From a checkpoint of a small mixture-of-experts model trained on Wikipedia: 3472 steps.
Below are experts of layer 11 (counted from 0) of a mixture-of-experts language model. Rows are named router (the router's row for the expert) and show model dimensions 0-95. Each number is 128 + 32 x the weight over its row's rms, rounded and kept within 0 to 255.
After each expert's rows: "raises" lists some tokens whose logits its average output raises strongly, later layers aside; "mostly gets" lists some tokens that are sent to it at least half of the time. This comes from a sample of Wikipedia text that the model never trained on.

# expert 94
router [140 178 106 114 112 206 145 153 167 103 122 151  89  92 137 169  89  59 118 169 168  95 167 113 146 143  99 153  89 138 108 141 121  98 164 103 116  86 112 152 108 157 139 125 101 172  84 102 156 180 132 157 168 152 174 157 133 163 115 179 118 149 139 176 100 163 105 122 135  60 195 152 137  77 137 136 133  71  85 144 126 190  86 144 124 133 158 133 145  91  64 112  89 139 136 135]
raises: " |", " he", " |\n", " injured", "=="
mostly gets: " ", " (", " nov", " profess", " ped"

# expert 14
router [110 120 100 110 133 168 165  99 131  65 196 118  83  75 172 141  78 122 173 153 138  82 129 144 142 104 162 116  81 148 112 102 106 123 142 120 158  99 102 149 169 138 143  91 112 126 138 118 163 171 111 135 116 120 121 179 120 124 159 171 158 109 142 202  98 195 164  74  94 127 200 107 119 143 128 136 153  84 155 159 101 119 165 141  79 105  93  68 117  68 149 179  95 124 161 106]
raises: "I", "S", "E", "T", "F", "C"
mostly gets: " PA", " PS", " AT", " NC", "AR", " X"

# expert 13
router [115  94  84  91 120 155 172 133 131  92 146 139 132 122 143 194 105 108 168 153 140 102 181 100  92 123 131 156 143 133  83 109 124  68  77 111  77 145  79 132 151 115 143 141 125 138 184  86 122 190  84 153 155 136 155 183 129 137 106 177 158 140 146 161 129 147 180  87 112  83 201 130 143 158 178 138 102 123 142 149 119 171 136 124 129 102 121  91 210  47 137 134 119  97 135  87]
raises: "Review", " pp", "/sq", "writer", "Other", "self"
mostly gets: " Votes", " www", " Yes", " GK", " Turnout", " GF"

# expert 12
router [181 148 143  61 122 158 139 133 140  92 130  99  87 143 100 180  88 128 227 189 156 115 174 122 141 108 150 121  95 134  86 124 132 171  94 112 100 118  82 140 130  80 115 127  88 182 139 128 138 146 128 138 143 154 146 137  95 151 108 155 122 139 118 134 141 192 126  94  94 116 161 145 160 172 165 129  75 161 107 190  97 158  44 140 135  99 134 140 123  57 172 132 105 142 135  77]
raises: "'", " born", "econd", "hip", " who", "mith"
mostly gets: "ians", " members", " students", " men", "ins", " people"

# expert 5
router [ 87 114 110  92  77 156 167  91 118  60 120 176 127 104  98 195 119 132 160 212 182 129 149 136 116  86 143 126 120 148 126 124 136  80 106 150 109 123 112  94  97 170 155 101 123 138 125  99  99 207 123 138 148 136 152 178 154 146 136 182 198 131 176 155  97  99 117  83 142 107 151 141 111  95 142 121 172  84 150 102 173 130  93 137  52 124 152 106 155 124 128 146 110 120 113  60]
raises: "oss", "ay", "are", "ark", "ody", "ird"
mostly gets: " f", " Comp", " st", " sc", " dep", " comp"

# expert 75
router [104 157  89 133  72 127 119 108 155 155 171 126 100 110 138 107  86  67 214 144 177 108 154 132 109 129 115 128 144 187 111 118 162 140  68 102 140  42  79 149 154 121 126 116 101 138 126  85 164 171 138 122 147 171 142 140  99 201 123 180 183 132 146 171  76 158 126  98 140  73 152 163 107 132 167 150 144  96 132  98 191 133 132 162 132 119 133 104 120  87 127 137 108 129 183  97]
raises: "-", "oted", "ham", "andro"
mostly gets: ".\n", ")\n", " has", "==\n\n", ";\n", "===\n\n"

# expert 66
router [129 151  78 119  90 175 129 137 150 158 142  91  89 107 117 206  85 120 126 155 154  76 130 102 135  88 103 122 102 152  59 115 119 119  78 117  74 123 103 119 120 122 112 143 137 118 177 133 126 204 102 165 152 118 152 196 129 136 135 146 125 101 141 228  76 150 184 114  90  69 184 139 170 156 132 102 138  88 137 132 180 128 147 129 133 125 142 122 134 106 136 160  69 138 159  91]
raises: "\n\n", "3", "-", "4", "8", "9"
mostly gets: " ISBN", "978", "360", "350", "203", "193"

# expert 61
router [168 161 130 118  93 149  91 152 133  88 154 138  85  82 111 169 106  57 122 178 136  69 130 143  55 129 124 154 141 114  85 144 115  65 126 132 104 102  88 108  99 147 108 125 142 143 146 107 167 129  64 187 146 144 127 167 165 161 125 193 153  71  88 191 118 155 190 110 127 119 197 147  84 108 161  98 109  98 176 159 148 142  89 119 133 124 118 126 123 125 181 119 103 107 141 151]
raises: "erv", "e", "ester", "inet"
mostly gets: " v", " n", " between", " mathemat", " V", " ?"

# expert 59
router [111 136  69 149 140 111 122 154 127 160 129 144 135 180 178 120 134 115 153 168 128  75 136 140 119  63 111 126  46 121 109 112 144 107  70 108 101 140  76 131 139 115  87 186  92 158 139 115 147 192 119 135 173 160 133 159  99 167  40 214 179 153 107 157  98  99 104 132  97  93 191 187 119 124 126  98 126 128 102 144 109 159 137 101 136 167  97 108 135 124  89 157 107 148 124 110]
raises: "me", "mo", "men", "m", "ant", "mer"
mostly gets: " Har", " Pal", " Hol", " tem", " Hy", " em"

# expert 1
router [153 118 147  68 136 162 148 171 143 108 139 127 137  97 140 184 103 120 151 216 122  70 142 122  84  81 130  93  57 148 125 131 127 164 110 125  77  94 103 119  76 106 115 126 138 133 166 100  92 188 135 181 143 118 118 174 147 172 121 170 141 126 116 146 102 132 188 111  95 118 134 176  98 144 105  80 111 166 118 116 141 174 162 141  76 137 127 135 169  71  78 176 126 139 164  71]
raises: "yn", "iz", "ood", "ine", "ain", "ives"
mostly gets: " w", "″E", "-w", " because", " tw", "-W"

# expert 58
router [154 106 103 106 121 132 130 104 128 101 148 119 139  99 115 188  95  40 176 152 145  74 151 107  69  87  77 116  96 170 168  93 136  66 107 175 130 108 105 106  80 155 152 164 137  85 114 108 101 158 160 130 128 109 158 134 160 167 143 203 192 123 190 132  92 138 102 136  98 135 159 164 146 146 129 129  93 139 153 148 182 193 136 128  98 122 131 138 146  73 106 130 100 100 177 138]
raises: "ook", "ou", "ave", "uy", "ays", "uts"
mostly gets: " h", " c", " Th", " st", " sl", " Gl"

# expert 55
router [189 132 114 104  90 124 161 109 145 127 152  91 135  82 109 148 110 134 154 138 171 102 129  86  96 134 151 180  82 137 111 125 187 101  76 129  76 118 141 151 115 113  73 111 125 148 124 153 140 177 112 156 191 145 145 167 157 115 114 148 127 111 158 148  84 149 197 124  64  99 172 223 159  81 132 113 187 141 135 128 162 176 111 112  99  80  89 126 127  68 119 110 138  94 144  91]
raises: " day", "ation", "ated"
mostly gets: " work", " development", " design", " present", " production", " form"

# expert 89
router [132  77 116 140 128 137 139 123  94 128 184  66 106 118  92 127  79 116 175 151 129 107 161  90  70  96  92 108 103 148 119 138 164 104 112 132 108 152  93 114 139 101 161 112 118 134  72 127 150 168  97 187 150 180 126 237 152 163 122 151 150 148 138 132  94  75 159  56 111 114 182 153 133 101 151 134 123 137 112 164 163 160  72 157 105 170 122 108 125  47 136 138 149 108 155 107]
raises: "een", "es", "or", "ed", "is", "en"
mostly gets: " qu", " ev", " pr", " act", " mod", " Qu"

# expert 27
router [135 160 126 147 112 148 175 144 153 120 144 120 129  63 152 102  75  96 139 147 156 147 151 144 116 115  94 114  66 173  76 124 135 107  89 134 129 118 136  96 136 151 112 109 129 103  91 105 144 171 121 154 188 148 147 128  86 135 127 234 100 116 145 186 116 172 167  96 100 159 180 138 119 118 183  89 134 115 114 125 135 157  88  96 114 158 146 141 151  14  89 101  72 145 144 113]
raises: "by", "d", "ty", "head", "or"
mostly gets: " \"", "_{", " '", "°N", " [", " $"

# expert 26
router [155 175 101 129 105 113 136 163 156 153 165 155 123 125  92 134  99  76 163 135 139  46 146 102  93 129  72  87 158 188 119  88 162  94 108 124 106  97  53  85 116 159 124 143  83 125 162 105 122 168  68 176 169 134 144 149 119 130 149 162 149 127 149 153  95 139  67 108  78 130 181 159 156 127 135 161 134 126 108 171  75 199 129 100 121  99  89 151 115 133 127 149 133  85 180 147]
raises: "|", "hard", "ather", "ases", "atic"
mostly gets: " |\n", " south", " north", " east", "|---|---|---|---|---|---|\n", " ge"

# expert 44
router [118 113  98 107 118 120 161  98 138 131 163  80  99 117 135 154 142  81 127 197 125  89 148 124  90 119 133 133  73 143  78 111 139 109 114 145 120  97 101 143 154 190 121 137  63 201 158 144 181 202  47 136 169 113 136 193 106 184  93 163 119 121 127 163 118  98 111 130  65  99 141 154 131 129 110 122  90 151 152 141 151 185  84 123 159  98  98 133 182  98 106 144 120 140  90 102]
raises: "onia", "a's", "i's", "ée", "ians", "a"
mostly gets: " Mar", "″W", " Christ", " Jul", " Sie", " Ell"

# expert 84
router [ 86 180  86 102 115 152 127 151  92  80 121 145 133 121 124 183 102 103 143 162 151  87 173 110 107 150 120 167 124 154  64 124 108  63 132 155  78 131  97 136 155  76 106 160 103 166 168 143  93 186  79 128 186 129 139 173 130 169 120 201 118 144 188 144 129 132 167  55 101 103 180 169 107 130 149 121 120 122 138 108 131 159 133 129 140  75  98 119 186 112 112 143 100  99 173 119]
raises: ",", ".", "–", " –", "'", " ("
mostly gets: "On", "14", "19", "17", "15", " either"

# expert 40
router [160 144  80  89 119 178 128 160 169 105 131 128 103 107 135 175 118 104 155 149 159  82 144 194 138  67  97  96 121 187 109  61 110 108 113 139 139 139 108 175 135 148 152 170 154 143 127 134 133 139  98 144 151  89 144 137 149 183 137 190 124  97  99 163 117 138 156  46 129  94 148 171  97 139  86 117 130 101 123 134 181 182 106  99 167  76  91 139 140  62  74 136 163 105 126  89]
raises: "eng", "uz", "aid", "itch", "ia", "ace"
mostly gets: " p", " P", "-p", " br", " mag", " fr"

# expert 85
router [179 109  73 112 143 188  98 145 127  82 173 117  74 116 131 118  95 126 140 125 147 134 155 155 122 117 155 119 106 147 154 115 176 117  78 117  98 116 112 115  83 101 101 134 100 146 135 133 140 170  73 224 190 176 106 150  97 154 131 152  93 109 169 192 116 132 138 126  82  79 160 175 134 178 118 158 103 121 146 114 137 182  70 108 105 109 124 108 193  92  94 142 100  86 100 158]
raises: " and", ",", " of", " by"
mostly gets: " father", " director", " politician", " mother", " author", " brother"

# expert 86
router [120 151 139 161  86 108 116 121 140 163 142 145 138 104 124 129  74 137 183 164 206  49  99 148 136 106 102 137 147 144 128 140 144 103  87 146  90 151  91 123 100 136 111 101 110 119 128  99 147 180 102 157 119 163 140 157  93 170  43 148 120 145 167 128 127 179 187 110 127 149 233 120 123 116 146 119  93  70 142 146 125 151  80 113  93 125  59 158 198  94 131 143 115 128 137 120]
raises: "ks", "ts", "ch", "tt", "ti", "ty"
mostly gets: " A", " An", " sub", " o", " O", " ro"

# expert 10
router [143 137 121 134  78 150 112 145 163  84 200 164  95 134 126 185  78 112 134 172 150  97 113 117 124  75 119 109 119 133 126 137 104 132 109 134  87 110  81 110 139 136  97 166 121 162 105 106 154 207 122 152 134 107 153 131 168 126  81 198 161  96 144 147  75 133 169  99 119 141 164 163  84 175 149 103 111 156  41 109 104 132 171 111  93 139 138 168 199 103 107 168 107 156 156  83]
raises: "or", "t", "ti", "ar", "ra", "r"
mostly gets: " Sh", " Mah", " Kh", " Ak", "ā", " Bh"

# expert 71
router [118 166 129  71 107 132 175 134  86  86 155 132 153 127 107 155 115  83 169 205 110  58 145 156 131  69 148 135 118 178 111 113 116  99 142 142 141 121 100 147 163 167 116  88 135 155 105  81 167 191 114 121 128 160 113 173 174 129 141 188 154 132 158 169  99 136 149  97 100 128 163 175 106 111 110 138  64 116 101 150 107 142  58 135 106 118 128 101 162  41  84 145 105 113 139  99]
raises: "ush", "im", "ut"
mostly gets: " J", " Gl", " Z", " T", " Br", " S"

# expert 36
router [102 177  82 138 103 123 123 129 102  62 102 130 142 133 139 189 108  83 123 108 144  74 194 126 101 141 119 121 109 143 140 117 113 101  89 153  74 131 111 142 146  82 100 122 112 147 169 157 148 169 121 166 158 167 160 170  94 188 148 190 136 165 184 161 127 139 155  90  80  79 181 187 109 159 140  94 108 104 110 105 140 148 124 124 110 113  88  81 179  81 127 122  65  84 153 118]
raises: ".", " km", "°", ",", " m", ".\n\n"
mostly gets: "/sq", " Height", " Density", " Length", "122", "10"

# expert 57
router [178 101  88  47  72 156 137 153 146 133 190 154  96  88 146 212 107 140 160 176 126  80 189 102 109  77  92 172 117 149 138 147 157 152  93 154 111 118 112 114  99 143 119 168 108 123  86 136 164 176  86 161 148  93 186 147  98 141 151 183 144  90 118 143 117 127 183  86  79 116 126 145  89  92 125 155 117 147 144 108 128 142 120 155 148 107 163 119 139 101  79 141 136 123 150  78]
raises: "'s", " and", "ath", "ase", "as"
mostly gets: "š", "č", "ić", "kov", "sk", "ović"

# expert 6
router [122  92 136 136  70 133 162 123 170  87 187 110 105  97 135 201 114  70 191 178 176  93 140 108 136 150  90 122  91 151  91 104 147 120  64 126 143 117 126 143 125 126 111 161 100 100 127  83 108 150 125 169 158 108 135 199 125 137 157 176 148 128  95 138 118 147 184 111  51 130 134 139 168 169 157  88 110  86 126 125 158 142 111  91 109 131  79 118 192  90 132 148  89 140 144  74]
raises: "ground", "-", "night"
mostly gets: "а", "\\", " \\", "ن", "α", "е"

# expert 49
router [135  99 103  65 123 136 151 149 118 111 162 127 141 139 139 186 101  99 129 150 125 119 159 133 146 103 100 121 129 109 121 130 151 132  75 120 142 113 123 102  91 101  72 152 128 169 125 111 147 179  82 220 151 139 142 126 145 181 107 183 155 120 132 193 141 135 164 110  55  83 186 139 147 160 193 163  73  53 136 115 152 159 119 134 152 117  77  72 155  98 130 104  74 106 129 103]
raises: "11", "22", "8", "10", "17", "12"
mostly gets: " sq", " %", "/sq", "/km", "ologist", " politician"

# expert 41
router [140 107 113 115 136 138 102 116 103 100 188 169 125 126 107 208  89  54 134 147 162  94 128 123 125 131 140  88 175 174  82  56 147 137 101 134 123 121 150 146  90 103 148 154 134 191  90 113 177 141 111 145 171 125 125 145  61 167 134 184 175 109 167 161 104 145 127 103  87  61 168 185 141 117 165 117 106 168  79 161 147 146 129 153 138 119  91 111 165 117 133 167 124  83 118  97]
raises: "'s", " and", "’s"
mostly gets: " He", " they", " he", " who", " she", " her"

# expert 11
router [113 141 138 113  96 160 172 112 125  96 121 146  84  49 118 144 143  96 157 149 158 117 109 131  64 124 144 167 114 141 127 115 126 105 115 126  88 170  97  93 111 174 107  95  97  70 148 123 135 181 123 146 173 152 124 182 117 149 166 152 146 114 165 162 124 120 163  90 104  39 223 133 123 143 171 138 114 142  70 152 142 206  85  81 128  92 102 139 130 116 104 142  70 121 133 121]
raises: "son", "no", "N", "-old", "cious"
mostly gets: " t", " re", " ret", " cont", " —", " Genus"

# expert 35
router [134 108 136 104  54 151 152 110 100 112 125  98 148 130 133 165 109 105 189 139 107 127  88 120 110  85 140 126 123 124  75 108 137 154 121 174 115 109 130 121 167 169  77 159 192 100  98 121 156 231 156 151 182 155 123 178 124 150 131 193 161 106 151 154  99 158 154  43 114  94 182 169  97 123 131 142 114 130 121 147 100 149  78 104 128 102  93 110 157  79 153 133  82 132 171 120]
raises: "ing", "af", "ers", "un", "ier", "o"
mostly gets: " Be", " Ma", " j", " Pe", " Ta", " Z"

# expert 50
router [172 136  82  84  79 160 106 146 112  62  97 172 107 117 158 175 115 123 146 106 141  88 140 129  71 154 150 141 122 153 122  63 132 144 133 158  95 112 119 141 185 139 104 124  49 146 127 115 126 227 109 189 128 141 133 175 125 177  65 146 130 129 134 148 101 121 155  98 117  76 159 134 126 137 188 128 155  91 109 146 135 180 151 154 150 130 128 127 136  85 152 164  72 106  92  84]
raises: ":", "\":", "]", "\"", "on", " ["
mostly gets: " Coordinates", " Genus", " Preceded", " Succeeded", " Website", "Personal"

# expert 60
router [154 103 121 136  76 123 166 176 111 115 110 163  84  93 111 170 100 109 128 220 184 116 116  89 101 114 142 154 122 124  93 101 170 133  99 149  68 184 123  90 153 127  98 145  77 170  87 122 185 170 121 157 148 150 143 194 156 192 137 153 104 108 125 148 108 142 108 108  99 134 154 163 122 115 208 122 123 123 123 115 153 151 129  98 139  90 112 152 168  84 120 117  76  71 177 131]
raises: "al", "r", "s", "one", "hem"
mostly gets: " Ant", " Mat", " Ang", " met", " Can", " vis"

# expert 17
router [140 111 114 128 147 159 104  92 141 153 143 139  98 138 123 183  99 116 201 144 183 122 214 133 133  75 110 162  64 151 117  87  99 113 112 151 124 111 122 131 140 136 136 153 124 181  97  89 147 195  92 135 142 144 171 141  85 136 103 138 124 206 119 181 145 135 171  72  96 122 136 110 103 137 162 103  87 150 102 131 133 166 108 150 165  78 111 104 121 101 114 146  39 119 172  78]
raises: "p", "ff", "er", ",", "ch", "que"
mostly gets: " Brad", " Bro", " Ric", " Fran", " Roc", "bro"

# expert 8
router [174 146  75 113 126 158 143  86 130 143 157 113 104  75 136 168 121 119 212 153 138  66 156  76 118  90 137 148 109 140  88 111 151 128  84 136 102  51 114 122 149 118 108 197 121 174 173 101 138 155 117 164 161 160 185 160 113 152  96 148 108  86 128 175 152 130 161 120  56 131 146 144  64 122 128 100 180  94 120 117 169 150 159 162  90 135 176  98 138  96 140 142 105 111 150 106]
raises: "er", "ers", "ing", "ed", "es", "ering"
mostly gets: " sever", "ploy", " emerg", "forc", " mov", " learn"

# expert 73
router [105 141 123 138 113 151 157 171 143 102 155 117 121 140 139 130  80  73 194 184 140 103 119 160 152 101 121 146 102 152 128 116  98  97 154 141 148 133 113 160 157 170 133 128 105 141 115  86 167 186 131 123 131 145 119 164 172 160 121 224 155  99 193 147 143 132 126 108 106  93 179 170 130 121 111 126  87  66 145 120  98 138  79 124 100 112 124  48 149  83 140 169 109  76 211  85]
raises: "ave", "ister", "ands"
mostly gets: " S", " M", " T", " Pr", " N", " F"

# expert 23
router [188 119  74 121 104 154 148 191 110  83 158 142 123 135 122 177 100 115 155 160 142 118 218 135 134  65  97 146  69 132 134 104 153 121  95 120  93  85  66 153 151 118  67 170  82 139 103 102 113 156 108 143 139 134 161 195 134 121 119 160 137 106 144 131 151 126 145  79  88 154 123 116  97 150  91 133 149  89 104  92 182 164 127 110 159  96 125 107  99 107 142 155 120  60 198 141]
raises: "on", "om", "ic", "ony", "os", "he"
mostly gets: "omet", "oph", " continu", " mechan", "apt", "yd"

# expert 31
router [140 162 122  74  87 129 113 162 149  81 164 127 102  70 150 174 108 103 161 112 147  73 131  99 166 133 136 152 118 179 116  84 126 138 160 155 115  75  90 163 142  86  77 164 100  87 145 114 110 199 131 176 144 133 162 155 154 154  88 142 110 136 156 196  93 144 171  87 133 119 150 141 134 107 149 114 140 152  60 134 162 176 154 130 148  94 108 139 129  36 135 150 100  89 129  84]
raises: ":", " (", " |", ","
mostly gets: " Website", " Coordinates", " Date", " Genus", " Turnout", " Phylum"

# expert 42
router [112  92 133 125 108 171 123 157 113 152 128 134  94 142 141 111  87 112 115 176 173 101 172  86 126  89  83 113  81 172 106  53 136 139  87 102 125 110 121 134 129 172  50 103 133 137 103 140 199 171  91 170 165 145 128 147 142 168  90 191 126  97 125 161  72 178 111 129 102  91 171 182  94 148 167  81 169 158 149 133 116 157 122 145  79 136 101 162 147  90 178 147 127 133 104 114]
raises: "3", "2", "5", "4", "8", "6"
mostly gets: "202", "199", "201", "198", "194", "197"

# expert 2
router [160 132  97 129 122 104 134 111 195 131 113 114 106  66 149 185  97  70 154 157 169  99 126  95  83 101 162 102  77 109 106 107 122 130 118 110 131  83 127 127 130 124 149 187 105 185 121 107 110 190 132 164 162 184 123 184 115 164 119 159 133 110 116 207 132 131 183  59  70 121 178 138  97  93 133 151 105  95  67 129 111 151 145 149 144 118 164  95 104 113 154 169 119 119 155  90]
raises: "el", "ler", "els", "les", "elle", "l"
mostly gets: " Hong", " Pan", " Stan", " Mo", " Han", " Sun"

# expert 63
router [105 110 125 139 143 165 152 134 114 107 167  96 151  85 106 162 100  89 131 163 153  73 161 107  84  90 111 100  69 169 104 111 148 115 139 133 102 126 115 109 126 125 110 188 103 118 105  86 113 170 123 167 188 171 154 198 115 178 144 189 132 142 146 155  87 137 187 100 103  98 175 141 148 116 166 147 141 100 132 173 125 197 121 121  75 121  86  80 153  84 149 179  72  89 143 125]
raises: "08", "34", "38", "41", "39", "49"
mostly gets: "°", "′", "died", "+", " sever", " Fleet"

# expert 91
router [154 105  96  99  94 155 105 100 138 107 185 130  44  98 115 170  84 161 148 138 185 126 142 129 127 120 148 117 130 126  77 139 132 126 100  87 127  96 143 110 154  92  95 175 127 129 164 101 142 215  85 166 183 131 152 177 103 166 146 155 131 143 117 177 126 176 139  98  65  90 147 167 143 122 164 100 146 102  61 131 176 184  94  95  76 147 101 119 156 102 159 137 127 119  94 121]
raises: ")", ");", "),", ")\"", "):", ")\n"
mostly gets: "died", "born", " Written", "DST", "disambiguation", "ー"

# expert 79
router [113 108  88  90  68 146 137 152 135  75 147 153 115 158 150 180 102  98 128 185 123  77 139 119  85 127 136 166 159 135  80 145 110 168  55  94  52  82  76 111 125 112 142 101  96 125 130 113 120 149  81 178 170 140 141 159 153 169 133 150 148 158 112 138 104 148 134  84  65 122 182 179 163 112 158 127 132 138 131 153 172 161 104 156 136 120 103 106 135  90  64 146  88 136 129  64]
raises: ",", ";", " (", " and", ".", ".\n\n"
mostly gets: " However", " Animalia", " however", " elections", "idae", " century"

# expert 18
router [118 104 113 123 131 154 142  84 154 128 135  90 116 140 143 166 117  89 141 173 121  56 108 124  98  90 121 133  90 123 134 123 113 105 121 127 102 119 135 102 127 115 147 154  91 136  83 110 172 167 104 180 158 116 153 192  56 111 102 163 109 110 115 184 109 154 180 109 103 146 149 137 172  83 159 139 110 158 160 175 134 226 137 131  93  92  85 100 206  70 166 131 132  66 156 116]
raises: " appointed", " elected", " born"
mostly gets: " Socorro", "John", " LINEAR", " Santa", " Baron", "William"

# expert 15
router [131 133 145 132  52 156 162 164 110 135 128 168  77 118 123 140  82  99 124 155 142  49 181 112 103 132  97 132  64 149 121 126 134 116 113 139 113  89 120 166  96 169 101 110 118 167  93 140 102 159 142 138 198 160 117 167 141 195 126 193 176 128 180 192  97 135 131  63  68  96 166 137 117 110 117 124 133 113 101 141 134 192 114 123 143  98 138 136 158  55 134 131 100 150 133 137]
raises: "1", "0", "21", "9", "4", "22"
mostly gets: " −", " ", " +", " $", " £"

# expert 20
router [154  52 122 121 119 179 151 104  98 100 155 199 100  89 144 149 114  96 175 191 112 127 140 159  98  63 113 114  89 132 139 114 145 113 132 128 104 106 137  99  95 134 128 140 105 169  98  83 116 214  80 159 144 111 163 188 140 155 131 128 100 137 108 142 102 119 127 115  88 138 156 175 140  86  87 152 134  85 120 135 146 176 165  80 119 100 152  91 220 107 153 132  95 101 139  92]
raises: "ra", "a", "y", "o", "dy", "i"
mostly gets: " Pat", " Sand", " Ell", " Jeff", " Wil", " Pet"

# expert 29
router [134 189 114 138  86 141 169 165 142 103 135 114  91 119 141 123  87  83 141 176 159 116 142 145  76 150 119 122  48 194  55 168 125  89 125  92 121 128 122 103 101 148 140 100 116 147 132 124 147 185  53 154 109 125 131 136  73 167 117 191 108 152 128 211  85 168 127 106 167 157 161 174 112 120 149 115 134 134 122 131  94 154 115 124 118 120  95 142 159  76  99 154 100 150 175  84]
raises: "including", "FL", "Note", "FC", "ST", "which"
mostly gets: " \"", " (", "(", " [", " =\n\n", " “"